{"moe_layers": [0, 1, 2, 3, 4, 5, 6, 7, 8, 9, 10, 11, 12], "positions": "rope", "weight_decay": 0.045}
Below are experts of layer 2 (counted from 0) of a mixture-of-experts language model. Rows are named router (the router's row for the expert), up (a neuron's input weights, with its number), down (a neuron's output weights, with its number) and show model dimensions 0-191. Each number is 128 + 24 x the weight over its row's rms, rounded and kept within 0 to 255. Numbers have three digits each.
After each expert's rows: a language model's description of what the expert responds to. This comes from a sample of Wikipedia text that the model never trained on.

# expert 20
router:137129148089149082124072155139120141121194124090119118094154147113127117136162152183152136143160145135137138125104136141138137151085151120189130146119136088111122131083106168152154090089157124089121099139109131138142133131104101149144087176114151140114119119118127118103155134146162091097141102164147143115131123098141185125142133160158104124097109158134151125154123111123136087132094100154066093118088141166098154141130139120102142143123138118130133109179125099099128125147144122140169122146123131136123127116089138146123150126105125105164127112101159073119104133091132143162
up0:171133152094151147153160103165167134059148121131078124114088145139110130145145103133146156127202120097107109095143102144142141105096143147124124145138126150123139126080140130132100144135102113115141104101119098121134127140142149134147106146129163159124121143120140121129109115149117134104101121121185149069126133157170121133141124156167108145107093157148117096150141165184142093136177132133103108133144136134176116116097107112119140108109175106128148138139103172135074146100106103104139116129084084136139127166127112136105167125128077112116122125140144110151154086134165116134
down0:130093077150155121164140146092109116193122126101105145134123116160125200140159072133131154096116115130134148147159067139132161103126155129135120132153130128093105142083143088127101125109165137157140140157103157129154141126187136166124131087117122123127112114147162155131131132120099144151140156153139113120133119128106083121146135128154103174091157070077088136100117130124147140080128099135104155116115124162136117166096104137102098142133089116133124137148111112129125130154131132145148138125142113103158109158164133132139151121065125148147124080114117144119126157095098127141
up1:155138098098113118094068163085128126097158191124126139133120113102119149073099122190124114146129116121135121128104151129089122119113108064145155163159106095076129135101168082132135136135153107130111160137098190164139140169114146148145147139101132184133118127120144092144136147122135121114176108126140131154149100105077139122137119131133117104136146103127136143141145146141095093183156117087109107131131098106118099111129120117093155116126090165137140153131128121139167165123154122143161137133143127087119115140153100167126114119153139143155131096092141108117107149137130132142
down1:131145152104120109133162106090133156119109123112108120140128155172140135121182114141177105156109160139095148091114110154155094137096136143152148109125159124162110135136108141114125100122112105133126115165088138127215140137105118088175114141168131099075148151057141175151127081115113125146099148120138129143133104134145129079103147149151125154160129136133136134120123098138157132100110141154120117110114163092108171123121131116097149141124144111085129100153131158093150083117131127146107100107141124126118122154111135118191119091149113139111125108145159142139153132079113128081
Word-final pieces of names and nouns, mostly man, der, ham, son, as in Nariman, commander, Abraham, woman; also country names like Australia, Russia.

# expert 22
router:132074105149157136120139152136154071117167120077114138101142137141134117130119075117119121108155132131171095118138096133130186160100102136168107124115097113129109135108158159150139141124132106156162145125146110117111132119143144153090098143112122137133122131129127161115108135133124117117149108150159151141135134113130093177117137120171146124087067125149132094132130153133126137135140096145118122086200153095123100124095128107088145139162136127137136117158080131168132142095120112107145172128114075165175112125106150134152130094150144132129092161130084099108156085112165098150
up0:141113140105143175099156124155125139127129183119133150168160143142123187134087111115116122100139108177168130118134134132167150134133094087118121114104088126120112120119117148139101100101119104138119165117144116107152148149134117112174087119093127141120138105133163131138104102104150124125128108135155105091131160119126158150158075184137155109091143147137132111093148126131133128124109121087109133103140138124111141140147130144073133075152099136134138078151148111138166126156118110204109120150128154118135191185102117148118107107114153127157109133117123127119149128135166108069
down0:098134161194104150118170150167146137133108107075144076161130167132110125107149142120114090112149172149132108134155116130124141099165138088162142125155134122162076135164082140119131087110138132132137143176141148175130119122119096149100117109106086129113145108124150118129141130122133160120124088110129120113168125130135145148125156106111165113146071121095158128132109109061151137132126149161151099121084104146112109150148088122135168134123110129157156142157135126095158167137128113134104131151129131138124101112143089104131141143104065155118114093120127171091132125108118110138
up1:122143124155136113148125098186111121164111114106142126094123137151083158115133176151138125161091110133128130140116148088097097111115123090100120145140109121131098162131152130101121132147104209109113146165116093136091147107090113182123122134136117169135126104145193152100134128128111123141121117144125121102150087099120114143099116119071124140107113102150167133167162116164125137127115124153155151084153174128096154116139133120161135096132137126109148144087131120146130106112158140148142135180124092149156073148102149134138128134145150091129112110149150100167111132078106140108
down1:105097119149130142171133118117117145089144090148122103137147123137128092156111146111151131092111130118173130138070138141145137160124108125129157135127128140054142098137155145149122125103120105163108085119147138125107151113157133108116105168127094122131155117150140115161144113104158163132135153118111121127131130133070126129114104118181116135164176124146127141119104124142117126149155111171141130113133152091173142083124144112072122123172122126115135121202118129119175075154112158098183088123135111115104148118112150131102090149101091143141159130136075106129132132176108109128
Word-final -s, -n and -ly pieces, especially adverbs and plurals: posthumous-ly, recent-ly, especi-ally, glas-s, direction-s.

# expert 32
router:150136168102162140103076152158098127131129135170090077106125136089124116094128131176116127119094106132155140095153121143156132130119130129139117150141111123182129144115187144149098160120159119109176138098128098115124118147168147167133128164132140140105111118099132117145150123124180149137122116104154120129125104102178101148128143203122077151133101115127146082123124148110129130138149097162149143144139110143136140148115160114117131092170084140125133115123123106137145147106126140122117120111148145126128072108100136150194094113151154101148092107103111100131094114093142086136
up3:140153124112148164089117123137154110085108153141135141140106116111143129126153169146191144135145125159123098131117103110148143152133121128140119096096163173146089162149119129145131096143143132095145069108076153102116116131114153140099159136119159154155153159117158118135100128112108131156103140139135156130114108151133140124104134064132098114119113082102171145169147132106163128120179117114082111125133102110105177144140169121134103157129137105134143091140116052102138117124104110163125142095123135117085136110130148111097154126113158143148150138081083085123123169140129133137
down3:151073134143127120161115151086133109160141164105121133114150134172128160117114129167087168103127100117113094145171134101110101150127170126154140134131189119122140089091115113155147156139132119110136168135143122104137114136171093170140128177128150075148115125091118143144110149118146147071146123124147127110127141149117113082126116126138116133081136106127074115081102148112140119091083109113142146121147110154104095157103134129092120125124155161112113085183081139126110143142148146152161150151141114115146130165133133096133103132129126147106165135125114156149115108151165096094
up4:138108109099118123108135132165146155162145122161156129092125121168102117084098158123110136144174075128141129157125164156130143135141165137138135162108150091140108136136156123168077150121142130157096142095103142140106133100129182182147106150106129141126133106121108139161156093154155090153117127079144081109122139136095138116121143147105159139147148143148119105121121154156093110121130116146107114130098137121134109163123123136127124081150085108181082141093115155154076161143109144084132125127165114119107100123104119157118120169160104131113127124107089120109145131092080159153
down4:086121103127101117133113123189129107080135173097123111165166174057146118131123101121175143159103161090110132103152078100107116119064091124148140122182116114114110124094108172127153111134126092092141122174169093134162145138126143100129164116131137142112150160158125123124128157113110126119128125125105133105137109152139083149120155148167117126126134140086143163119143119118123181117130139143148138123138120113138119107163139155117112156109128130130134093103139069143149124097112127123124131112110146108101150166137130102148109154141171149088113119155123136132139134147184104108
Determiners and number words after the, is or as, such as a, an, one, first, second, two, new; also ular in particularly.

# expert 8
router:137098143106157128108121161118129150120147143092123135102150120122107126144157130137164147117170113100103119148188134176140150122101118115148168137126085158141075142100108167133136108131137129172120140111135077090127109142106128101120126139150137141108130117098151165123098135145119115147127169144151100129123145101129188152115121157144126120112089088162120103123120132107147121087126102107111175088179155162129145170155133126126119108153121093133092122153072109133132159114152141081134167162115113125151104128111123189139181138111130120181120141089112122150124126085101124149
up3:142092200121153150131116080163129109166164099143131097155125101108135131135175111142108105111118132132110138128154120124146127084153118154170101156096143128110160123131145134114100122130114151104125119157137065144100115082069167097122103139160118118090098159160066100130138126095131120137120155128127133149119153165119135147077139135112105151105090122147112134119099147131146133180122116117108120150128159178105148116174150118117104160130130146136119150094155164091124090138134100188117155128136117140136119174129122088109141128158140145143125136101103120127105128138154149159
down3:178133112140119069083103146110122109164114128138110111117097141161109166115089142075142114133139122135143125105099162124146135180130120138125143129151110169128138096171121129126143144133126102149125167168078164107118118146154120144195108122131117119189124122107162149098132138119105124147131103103102146125162136144140155132138132121122120119142145125156153103112118163125101091104101180110141144119086075121120095112104112118102150151142141166164126111149088116168082141139143107124143104143132154114093104155111157112179095093112118093154089150148143119160151110138122110111
up4:101186077144132097114105133172093086114162135136150128157128171048148136129071127125139167138145144151119109157173105111111146129114152130138115127140120136197142114128112111109130146126153084138111123119135108095192147110132115100118121120155120117134094181151101118124094127122129114067140120151138103106116122151166112134142124131117161131128106131127092140104121104112107131132140145098154147131144097120132086128100120126110123173146123100098111079144145103182161160169133152158088096142108104130149127135086131120128133157169105126121169150124132148132118130152125143130
down4:128090167089138134109114126118108176121110144131107122152104103123146143102184132175127097074145123105126129084120118124125138125107151118167129139146101111125095121119138089143116144138116140151135124180108114132109135111153130166118135133096161178113101129123158144165120102170134141134133101150150181180110111107157108171147138106115126109098134131150138155149144124112118109097132109145131096093141098099112137142152134122084179119120135144133179154097110169106166154145145151131128153138114135100099140091152166129133139069126152116115074090144096132116087078145135148115
The words the, and, or, its and their after prepositions or commas in running prose, as in in the, men and women, the future.

# expert 28
router:108108095115134107088129159125105071121119140085097158116161141132136123086117115201159124125112156156110098114169174140140128129117075147146154150143110102159118099100133140142105157126132129142131124098102104080100134138127148129103102184138129139130098147125138126113140156131128082106130122179127152121140147097132124110108110153139149165129056144157134121131134086109167119106111130105156175103143106145147115126094110156118135100125138104199131120177105122152116114178166099117117132136134105137138128119134129114154149101128166143159170111134108090125114148099147107127
up3:128118078162159111125156180135118144110124114128153150111110138127126114104125098065138111159118127133132092117139157137150159114066110145098121131130120132136124128133131105129134118115149103101148133142109141140086158152095117126139140109133141144125112156110136117103156110094126112161121134130152113139175155072140121099180166138106158154146120135059147077087062123136127118136099153110108133122166134194109089078164159129139158149104099113130156114113154144154096125121141130127114171147135103103138094157118137151127148116112115070173135139093128118155161127138132117133
down3:151174123131063144119120105148098121163113166111112108116047129139093130173108137147158149112136137155111155112091120150110122175135116133150106115120141107150094113141100107120111144166091163132163124126136139091118098139138113088118143183139134106133154130149129155146129123160146151130115108134140138126098124138148114122146137160093085099135124086135111137160109121161094184119110096140116089137130132121126114153106112106105125130126127090101123120188138106125137126107183130155073161114147115143106142110193112122144106150132164170111159172129113108137151108107149126114
up4:107115065095133143160105157087133133134104094112170161098151111141148142158113123124133159172124117096144103140159097177144108120124151123177122151141163106140092129142100104136154117126138085173111146124094132155082128139121149108092121145093145105120127165138133141130141160132124192116113168107107149134122112173145133168122160073150145130133140106131138132138158129108111110129145124122099134161115130120116124158156093143127147082143146116079120114105140099107133147124135149112103130144143130135131116124092180149130158136158136147108138148148112101124108047065106146128
down4:125128140132078138111113089104081123109110138106094135161113184117135110136101172112194099109141109139148135138134088106154088137136141132106151132114146151117133149155116161154087137116153162065137151137135109138167110147109139107129119110126151129147128146116115120105135140119170145111126063124120142170162149131112153127147118162141171160150119072150152134091127113149152105103095117143088149131145134125130101087141106122099180088118132109091152107118106162120143127164116134147136119141107190119121116114140099121150109098150147073154123133146137110132087171124161128131
Commas ending clauses or list items before and/which/but, also ), and dashes; some mid-word pieces after w/sp: wr-ough-t, sp-out.

# expert 1
router:160121142117180126125098141146128109106190099140106135105153125145103097104163145150159122132144162100113118121141119191146144100129121162132131133111104112172110140091093165152166115154172092151145104120098119123144121111143128140150075130158117123128068110117141094143137139117090139089158091138135141121159136116133174140110122148135096127120117142141101155140115138138088129141111145142146164131187161157143156140133099109098130114131091100144152096137150136113087145136113145136089140107137105160105140081161144151141131100150159093121087116120104068148107133094151099117
up0:142089138123124130125133128138156099130100136175078153143151126124121161034092151127082125096160149128124134111146146170143124106143140151123157129121122106138148121140113153150113140119142114149155128110137144155104115078124153102110129106129116098136093113107141138106128127138118166146157110166163139112131116127154120133155128124143122133125160139135100126099158104144129142147116123142116136168123119097073151075097158123073116078166100101123150149154164152125126113097112127152175133109136108143103111103143182153086147123135089108164157075114126098138096184121145134093
down0:082144116120076075096135168148085109171117147129122113147096128111128129197130131106133126133127105137189132142121146109108060138111102130154150095138133088116068122123138121121111170138157145092138156125125164123144132151170107137135110124141121118122119103137121152187165119123121099129092153077136116158142148153138123110115126118166138161128148115144117148119140110108149102100128142108101151093119137112092097137157138119171126115071154165085167138118104104124137132119116103134118139165096146120123127120115141107138134144133140095131126174152127135108127169171140120188
up1:121117126130123134129088140096132141155155112121103122132113150136077149140082160144142144129134126166156117151117108160088104152115167129137106109132099095151142092137097132132151094127086105106154153170122114106091175106158138127091146116136159117173130094109152106119135142131111110125118113086143128105109158112137113111112164091129148190123119146169081129095134135122177136090173120095148099136146130137125152110133134114110095142086109110114127130111160144130135136133152120092090140160167131158147113154139105157142096122168111153136124171110118101128061155182136092095
down1:126095137132146108131172137162132134127152151104111077149156162130124144112162079113157166153067127132158125134089176125144095117130175164085147128122158137158106107141132111096143133073144157140109144129149126133124121086133144110130107110116108167125125109136105134156120121171165154114183119116111116096117112119160141101090111100124094093127152123094143160105134144145106154121176141153132122117128169123133116093100137147130155139078124112122109122128126126174126128134100103105111083123129133122148159131096128130112155102092120128135134113174116138074156098143106154196
Word-ending pieces completing a stem, such as break-out, m-ight, tr-ack, a-way, play-ing, plus 's after names.

# expert 56
router:161118133099141116136065183139125053111101096123159124132141148153085140124156123150152120124146092138129115103123138139119169136116126141130126147131133103137154115112122119128120120150120097119100142088136118103150170149139136108123132161118112148131088136120159113135137182099162137150151122115130114102120138104119145075114117130108154157139113117153148151122153127100120097126135099153140138102149150197116128163121160079095130101170132098152146112165117115154083111170148128097172132166140118143135081099116157154108173111174119102142116125132166080087100135097151128130
up0:097111139094133129096149167087136125115151082121069135141074115092100140163127152127122127138138124109128138137105109128181085120108144136129170137080139097140125118133124139123150151118168131117122128124110107117104125157162118153110161126130102115135118122155134150125144108128122134142158082119112101155127148119135133073116149156119182108189125153093143141113134193108118138087090144145140110129173148138111171156121134140122127104115162168099132136113124129141116103125128119182084133104136077103138111119162120116124160115110213125118135095101132124156178133144112124117
down0:119094136116174110180101141121093120148134129137123113122120130133126115108149121086146118143105111101113106090121140170152116112129126149089140120148088129109149072141141171133121120129146113154144146162092155130119141110143142121168113113174146135143126083136136136100110160173137079077132155159101121169094100105150088147148146176126121137128146082139120128096140149157151159122095111121151130126124169151114146054158131146157150171128131123099140121084120136139195112104112105114156111178129150103109133137119150144152152106120116080080108134113102127129125147143102120131
up1:141123140148127152129073134088097150135153175132132099061096132145154193133103161105121147120118130128124127138135119105152098119120122148118124164188164167094069124101154139156140103101121133132118083134116090109125120101085140119112135132105095135118134142137111139165108139141102147119109165142147138144111151153113164113101146108125082114140148130138151126095166169142115116119093096064080151113141140170137145148111132162128153107116123145124137176130144155156163125102117092124115144110117135174149088152120083141131133146145116120133136137109137081141088100139151143121
down1:151135123102105126125115092109114087119113112152122174113114079162134163098104130110144074099138076132143160159136135122104131133129134120141108096090081171149149124149130116128095155135093166104064140107103167133160108146163143143130130117136154135133136103140130118110135130108119130156124093094096145110119127151112175103160118123132155117140158124153138128158079156094152121138175124149141151125101110135153142081112144157120143144141156167128082131164165116112121141142135116157128119123140085130098146160182103133103127142114118109099186108101145136074131158132144172113
Lone consonant pieces inside words, mostly g and m, as in merged, length, female, immigrated; also capital A or M starting names.

# expert 23
router:108109160131136104126130136144087113129122127149100158071147153144119145095149102138156115087143155130146121123140131164100108139152130137185161142094100109171115170130166134184106131127168118142184104106134127078156114123129121119103122160130137130110124175096135112095134166106125103099138090153129145154146158080126135135135136170148145190119048123150147116151126064127152111133160138163117138133130107139111128132106159103140136085131130105124109119175137104134144123142172102115097160145119088137123132126112157152139143101100148105157139117137094123129141106103123137147
up0:113147137130094140131133116111129125094114124125107160163117182081142147118168117131152189094144124126070079092118121131117121125153133154080112126078147126126119153128108164117108143112131072093140148147144136125135143119105104131100103108109170120094143084145130140172112142108128104179126125089097148144096108157152129123107133124141118105123117151130159153176108155131169129130127106119164115125110120138142098128106137128112154111167103153137127142129113144126138137154160153072164128178181110126093142125178128121099099144075175112098154151117125141121128151149115112160
down0:124155151085145119078125174140149096107129107130115113141118150114089108167116107102117140121143136122106112145171130122100132146102152124123157152120083153142136116133177076145160120144141151111145116099131106146144158116082112162101101108191097113118164102118117185146099122162135141091128120141156135114143128150155132090113117114092164135083120177136135148139127114142175121143142083135151070149152134156115163201146110119103092135131097116143132159151146152149087133126134142121163121106111160104145106095122150148113106134128098139084115125117108118091151116128114113125
up1:151142146123151145123169095149173174151082116145104170157149137092154133115113160163160106118161168150159163110120120123156111110104124122112149086146097164123132111119113119125105135188144126124100125143099120120118104129109150142084113137135088156125156149096086138165138137123124115124153099115071161144129163144072117136111106163139128128101134157130097109120151096103117102144141166117083158125129156055121124111107163134132135148099124121133154147119067140121108097087142156131109143148098136129160124133116158085090125105102124108129118125090136145112170117113108126127
down1:119130136142114129171095127157135122153168083115131089162118129152115165157114069098145109127088130093109096140142085129084149094155143116172131157139118125075108167171119161167139103060117114149154113138111121147121134157143156104149149146109149098103115104168112107117096138136120145139133148121162105108110123098191126136147164114107139172150096151113118138093105151162151161160129116152155084156130116185125111153155100136129148118165102109122105140111141156141133114142127098112126121100120121118137134115101103122171128134118090112149125130149116122137113142131078117111
Commas, mostly after introductory phrases like "Two years later", "However", "In the same year", and in lists, followed by and, the, which.

# expert 38
router:106129177121157106134096133131100102115147114129125138143185112108080147114138088113144154123129090132141123119140122128162126120120125114171125131145119143136087152100109113196132090061125132129138135132115101164121153141128145142117113099145143158114131164123121147065143141158163101133158066139149139154168126053152124133155070152116105169120116101150101147095103102097125140114170140156131148143149146119173114159145129092120129105156153114124100108147084106140106120127146125111152125154147127129141128098146142137139126114165137099130082122111165137136137147107164090109
up0:125117105119123148163117140147136037151101110167136114128131116126098122128142139111157173126142093153134102136105117131127109104111107168168102154129109085137119112156149105186104128099103150097129173142144140173162122126103120124138135130136106164125133134169153095185129124155130108117154091153112127091132144131095131130128160138102083189151159150175149142121114140138123137077123109134166119092098123123135118099144149118123112097159172136154145117100121152090110146103157133100094117129113096167113156106118141150122130089111120100120137126101152118139164128091115094155
down0:127109105133161110129134157131108114115129119134106141095138154139150132117126133138094140102145099124131141137120149139170092139184140136139128130118112159158123187127163117099090152186164100131144113167104118138109134151139127152093168090100135118141155136092126102188144093126090151131110116119092172172076124131154116117117072121119124141154117147155167170149150130088136104113132145121142106118144109088101145123096104177116134158126105141099119119163149093079168158113076106109151120148124145091126156140117096122092117117101107120098147114149115143113145143125114179111
up1:121146147151136073140124142152120174099146138134152155084166138124124115109152134139120142107170120174126134122103127120099143163097124124133148176097111144107148133081122095118162166162126109118126150109082101109193118133133118135095116102149130151118113110122148157103148166133161123116143090163161136131093127134127104176139099143136157137093103144095135129100113148142124157121117149069124109099100126125150156088141177190104124128140085115111121127098132081130093113111148117088191153143145116096163140125128113112121120145116135085118143175143134161125101118125143116121
down1:141158150149168128163127126146120179113103118186175120111127088159106114090154135141127139113107138144126164106100122122105114154128120127122154114132149097098101101121131137115123111115092129148132105130111131166110109132153131097085122157094107147076093149171120123151116138106146139149132141094083130141096143135145164074162134123102094133123125116146152128095166129147152122116162115125140124174152146155141119073197102104098094129136163141098102092162151148145137103158120106126180129124125159088104114154092079102139104152146140095093115147130128138141135134133161122148
The letter s inside or ending words, often after re, as in Results, resource, days, and == marks around section headings.

# expert 2
router:139129143140193144119109137155132132140158152100132149100142163118097155100135120168187093141151154132132075124148158145131149154114153150119115133143095093149150112107115103120105141101144147133125111111093115118081122144123095145110101137138129158147062110122127131111088147154156145119155098132098176154120117087176104141122157142164106135125119148189119109083116131098100089114107129134123148128112143104139134113116155154109135143138138126115106122117133109155139107127139139121120151153088142138115071133128127176156138106161115138162101097090124044110152124089153123139
up3:108122117173161115136093163082126092144176114104133159137147101056107154113102186142143103083124162102189149125145134128123126136139126104115130102138111147130125111139079096130125137098143137116141087084134115122084102108123144098147102124118158112115146108177114153128108131119108149134137112156111103141125157154126102142104122126147110128131129180160100121140128106121118144124143120178101150135129135107097112124129120094137118142127125118132137150191105078143146131134091087131137136127106146178166126144117108133156143111157108139171125098124136122158145096057168138092
down3:146123130098134142094154119118132139139145142092170127138118137140119104103166122103105110148151145122091122127145121135136160120135126127160123127066160115122106163085146129147142149163090129124123154176149136155081118149198152145080119130113122179142130148123143089130128117128143087091135155108155138123138128115115148188157130078102129166107149117080125082134171114134105160137135120047125107114132108131141134117116095149099131096073157134102161133118130163115121113153143161127131116114127127100123147145132107090124103133061146117113134131153109142137131135129155134181
up4:109122154144156155131138112124150103131135116151118157167134135109115118139108114155146117105136128104151086076161124146088142120116138121139127098136106133106103130126149130131103135115118105113154105130110131131101120134142123160165071161107084135119097128181125126150136137121158170134164160100129117115083099096113115123168134144082136128143158143085126105104115137157130141078091130146157143105165142101107132140147100087130140167157127152133128101119108193102124108093117171138099146180119132192153132140111189135107152085111093156184135126107136093123149124144158130110
down4:127123112133157105131122156109111146116126135109155178160128105134099180082146128105119170100154125165133111123121158153142128161122122128079151129109133127102133182167101129140147109079136117134185111142104134114123123096131139125135143153153156099109154168118123145141117126135152123093118122137103155114123115146135115146081134107120125097132099103180183144125150137172164113194130129128128148126083114153095138085111112142129110114181083122147148133105120132169139125120096119087136122103151110070088160137084120080114084138107136140106148117110139159132123147143089120142
Inner word pieces, mostly s at plural or name endings, plus ab, an, mer, as in carols, Curtis, establishment, Damer.

# expert 53
router:164114141100166152098122177125149109124143137113076141135143117131081137100144111134131142113126157141131083141185107127161140138093166120128130120150096105172132168087138109148147165144158127084117103075125132114099125080123099138146091162141099159149118176164141092109110163131129095111141116149119124131165130095160098126100108156124119141107145137090112086129172111110141131091139164117127153114107127138138138127124118162118122098165140148149134122132100099109131135114178086127146112121128160127130140104147151136163141118153113096150089106124122118161115120061182141123
up0:156126161103150125134139142135098115120129136065119121143135153127151140116118156151107168100142182116131131124163072121146138108118128140118115081127103094153137132109089139147122099131077148140157110133085155175126132079082165159145112098121126137125145145109119095145154116150151130139113111152120136124123133139111122139108096093094140130154146172100118091129135160131090107163149126155118142077106141144125148118140117154140127097113111104137107133124148103145148076095175135131072117163111099140128136128103162196116147135105198118099184113129153099136108110133122120119
down0:123116121138145105168176086123099096127077163111127110107144123123140104115145141106109115136151160147137205139131157120078117103135120123128130076125109117113143117107110152164098121140132121116149127123159128123110121114102108144122166056144151164131148109133072093127127119123108160131110085159117134083166110129119123151100145138075137122158109169110115102107177124136136107129138115143140139126121152130118135107105182132124130112155149126140180122068094142132137176160084178118128145132148159154105120171143125147096157102153142117154107146101148116125122157124131145102
up1:139165145119123100125140145146119111078149087089101130094137142149124148136145124111158159105121138104100107118084114170149163131119146123128108121157148115136165115111137133113120084112120153169142127097134114117135134106116138160138081146169129135146096147145119080107157100140143169108103150155083122113118132160107117146129126165152150125128146121211156125131139124165119137099120146162076141138105058135116107134105142156145097125137110129131147115116112099137158123166166097108091189095132153159099123144128124139151085146133122129147147123144108083154180126081114116131
down1:172126115121135129127137079122161168129129136107153136132133160141128142130097123110117095125101134107152150156137156091151139105135128100143175072079144107127124127118138103076135152150126145100141130084117134137103158139144128163097143097165109133130140151151145139146148177109141091142104108141152107149090127141173142079093133097133157149092120150137116097133133114148153108137159135152100118164149110164089126147134140116116188106120066124089093159073179117132130136143108087155137107107145158132130167133111119106142110161116157133135155123121094105138107098104108091156
Pieces right after de or De, mainly ra (derailed, Deira) and others like put, press, c, t (deputy, depressive, declared, detached).

# expert 41
router:157146138091166091137105175159121133140155106120064149120136085137116155090133114164138181070154110139121122145191120120178108156140082156157143145150109158137139189131129147125119095148164112128152087101113104074131111128139140148138098132140150122128092166142112151123153146142150102125117098144121124145126095139172162147132075126113129114096108153142154132117110120113119113166113114144140124134145101135094134173120124160084112100144105114138134121128142115115129118105135119144127144104141082168158121071119126113109115137101142109130125142128121070125093131089145114125
up0:141107085171146125151110151133120123118136109157096142125137152131098142133171175106115158109177102124120154115141123090103106088132137105150109110143119126146111135093108134094111131137122131121145135135124113136130158130129159128114153110126148161084141108153156150108105108142112084176126097119101116124082114135151126146088150126101114172157156105143220120124108150079132135161159130195136138103132133116123105144091111115108144087112138118134144160160120100111115149170122069116122142100101111121186102129143157134132101116149095090140140125112122123131153111122141073166
down0:105101160082134112119128108100141124118126101168114150086119162137187166137098106114100141092136132127130106083183164100095136141151107086099148100113171143151106092143126171098096135171108139108143117146141153088147140143171135133166135119115111142145131116093131125157097115150111116124129138098124126172119126140160126115157144099127148109146098132093131101120103139127127155108153172086130099120159137133110127153091104071117151134111142132111130172119103149113117173086140113102110142132127155125161092147124138135110174097105110151123134159126153118153181112168160144128
up1:121160119144141094125104159119118166144139122081146110123120135150092138106147129139097091056128122106102143105096148148124173168135170105119124152098146126113109143128110145144140117168149156155153097146112144108102084124113121157144117179136116102144109151170132127157155132146126158143121057165078141176144134088172141145154101122093122128111146107149154124130156135147135124126158111145078084119106135103153119157087119153092124107125145128156150127144093117114153115089141130115154169131122112154129137118095126159080158091096155137129095156129110099142129145111119150111
down1:122089105093121107161168137156107122152135105122135127129114098187131131146092129095135109167122120110177099109125152127140150116145136136138136136125118135096183177140121118124108189107132102110137141164122113116143125099155176146102149102174130138157139132141115123152141161135080087121157120129133124118124107140142077118167103135138113129073185089112119137123091120126092138089123120091153138156117137112114146126116141106163166169134139153105164118105142130130131160112150101145112097088113114100137166106131152110116088143113115176110154116149078131093140123172128082142
Second parts of compounds and word endings such as ide (B-side, side-by-side, Guide), th, mmer, day, round, style, often after a hyphen.

# expert 57
router:175083150130154108130068174130114094116155126127160138111135103107133132111123116155158098098135113141103108129136132156145157147140091141162167142119132124109139141098122146176163154147138119151113121071171103141141123109083114161108089127175143166100131139152136143111105147150142128101107153114130103133150121053136129117090108151114097145087136148101144157108156113126112136098141069135138138123127126148139113133106158147102152127126081136107115138139115134165112139170185133152088160112147127097145103129108159133119141138132178129154086118108093109136128143120148078138
up0:117128137137146142125145159152164109113178141127118136089091131137158160166106142141125133165078131142121100110117161141132119098137123122146151124140086117100128144154136122179120170100118105110152203140158143145142110125122129135118145128099181114104149116064098135124123188126106139100093119151140197128111136125155127101140122135145133137118127112146151122130097112116100115130125087105149161153109089151084114117099115144154132128157103119102127147117101114122152123138140083125151083142141119141153171128089130066105138119172180116169128085148129106123123144090125112106
down0:133067156103152118160116122062145120101120089118101116110134116117111148154122133148126100122122175149134139147158105096134127167145160128150137118108126135141137145143106132139175120061123123111117097127097101114070137138089108095112149085162156134088122167183117135123122107107132183090114104123143116117172101128088104125095125164143134104135140125099146138135127152141122135151149105160152134064119138137154128135109114144115111114098128120144096142120141105143156155120164167131142136129122146103158181173131161171103123128134103151121104075133135126138144118178133154136
up1:157132117126152121081104157149124154114125157151124104086100149134124119169148169153126123100156090140153139105140127160182098147138181100144141144097140141128129102096130106066155107142131161135120088111114132088157132124128115161093135101157151146129142154145103077152121184157128198151087146161119175124114162137126140140121090116159103125133120135153107094152108132189148140092131116122132105098128114122121099118111187125116092099154130152140125148127136132121109112117120095109104169110127112114135141145115098148133111114127160095132126115135128129128135147107144063152
down1:100153127132113120118149145148163120178147129098133139112147084115105163106083077128142153124137159168146135106108113154121178107092085145182140157161136129109113108119121159137171154116098112120155141116120145176114113100102165155144162135113095111111141081117120145132112114121111109096141139146119117147127139109123124126158120101124156135130144118167132102105136076125125112129106129126116123150163148129134097087137096181100137107114130165142119110099206113155106178105136129117097137155135094099138139149097103162121120139121109165158126100123110089166149132123171117084
Open syllables la, ma, ra, ta, da inside words and names, e.g. outlaw, slaughterman, plates, souvlaki, Torracat.

# expert 50
router:102106123095138068115097130162116114114176124091112126075129140142120153122088158168133105118147155127116122177145152169132106117142131112150140150162128116140111111089138136180086094062149131137128097143118147142081154143112124143107098153117126124122120140135179105152098153132121115102118086144094148150160137082149165142159111168122079103115134155126116139147165090126107112141110114121136156110124092127101155146148145122160133121139097130134123126149109097111164129098159150134156178144140128142123107141126127129139130093145145127148104091142146102117107190077161106145
up0:121103095134121185138103094074157094172152101133127112109143128133151126120104148119177069147117111152141096153119146103142176132123116148122124159158146115143139098140146124118139116152111126158125129149105148086093125109115157156108121099106122134102093169089120132131105102139118107109127107160167123141180114076096136129157142103152120099145127124154125124138151154145128132123114112179130144095109099120133138097141161106152167105116115136109132131082197111169143155133154137121112102092162104124092120113146145095135125113122163105121072167112124140160092110148176122132
down0:129115150160150143153159134122102101150108146118143150114090143089124142141147111144080125137157138137110126129125108107130128156112160125165120113106168152104171145054151098131142157099121130115161143113126134150142064125076107104166122120119120143132151160123132157158111138151130136130155128140069136108147111122133134148097123124134126167113075188135113145151128143116090112129115069166167121137166103118153101115134117090130134136114086124168128158135155114165168164141128126162094127097145106114116130143056104135075114102150107128119121141131132106100116145160111116116
up1:127131140111110119142095191112116151145151175136111107121156156138142116172113133125163141133117165150130104095116127091144108122162137076134144142145129083166157139161146184171057107112135125090136112094160138111128127132119123116118125143087159162123128128139132097116163166151132084139103147146137132169153179105152096102161130126086135130110122115111124117127131062127153110118122126108159143118113156130110131141167140134088127142111130101126123105153118111135139103123105072113156128116125190132151136132149113126080117130131122138090119144126123110187106138083111154164
down1:127142131142135183088144102096140092133119117110145135147143140155079147135109137073133162122133108123080139140132118105120118125126208111128142140144134137120147056180132164143159118126135120136155168157107114108155110152123148128133122159135097138090082092117106091116157103094125163091170079153148112110124148128088171092081134115148119104156145159133127080107133146091134172148141097142146118094172157132121114154118129142125115117153120132101114107107128106139123119130172117164118098109121129107108126134169145115115145137128171105123134122128132164150114163115100150137
Second word pieces following co, mo or pro openings, as in codename, recognised, professor, property; also short words like due, still, came.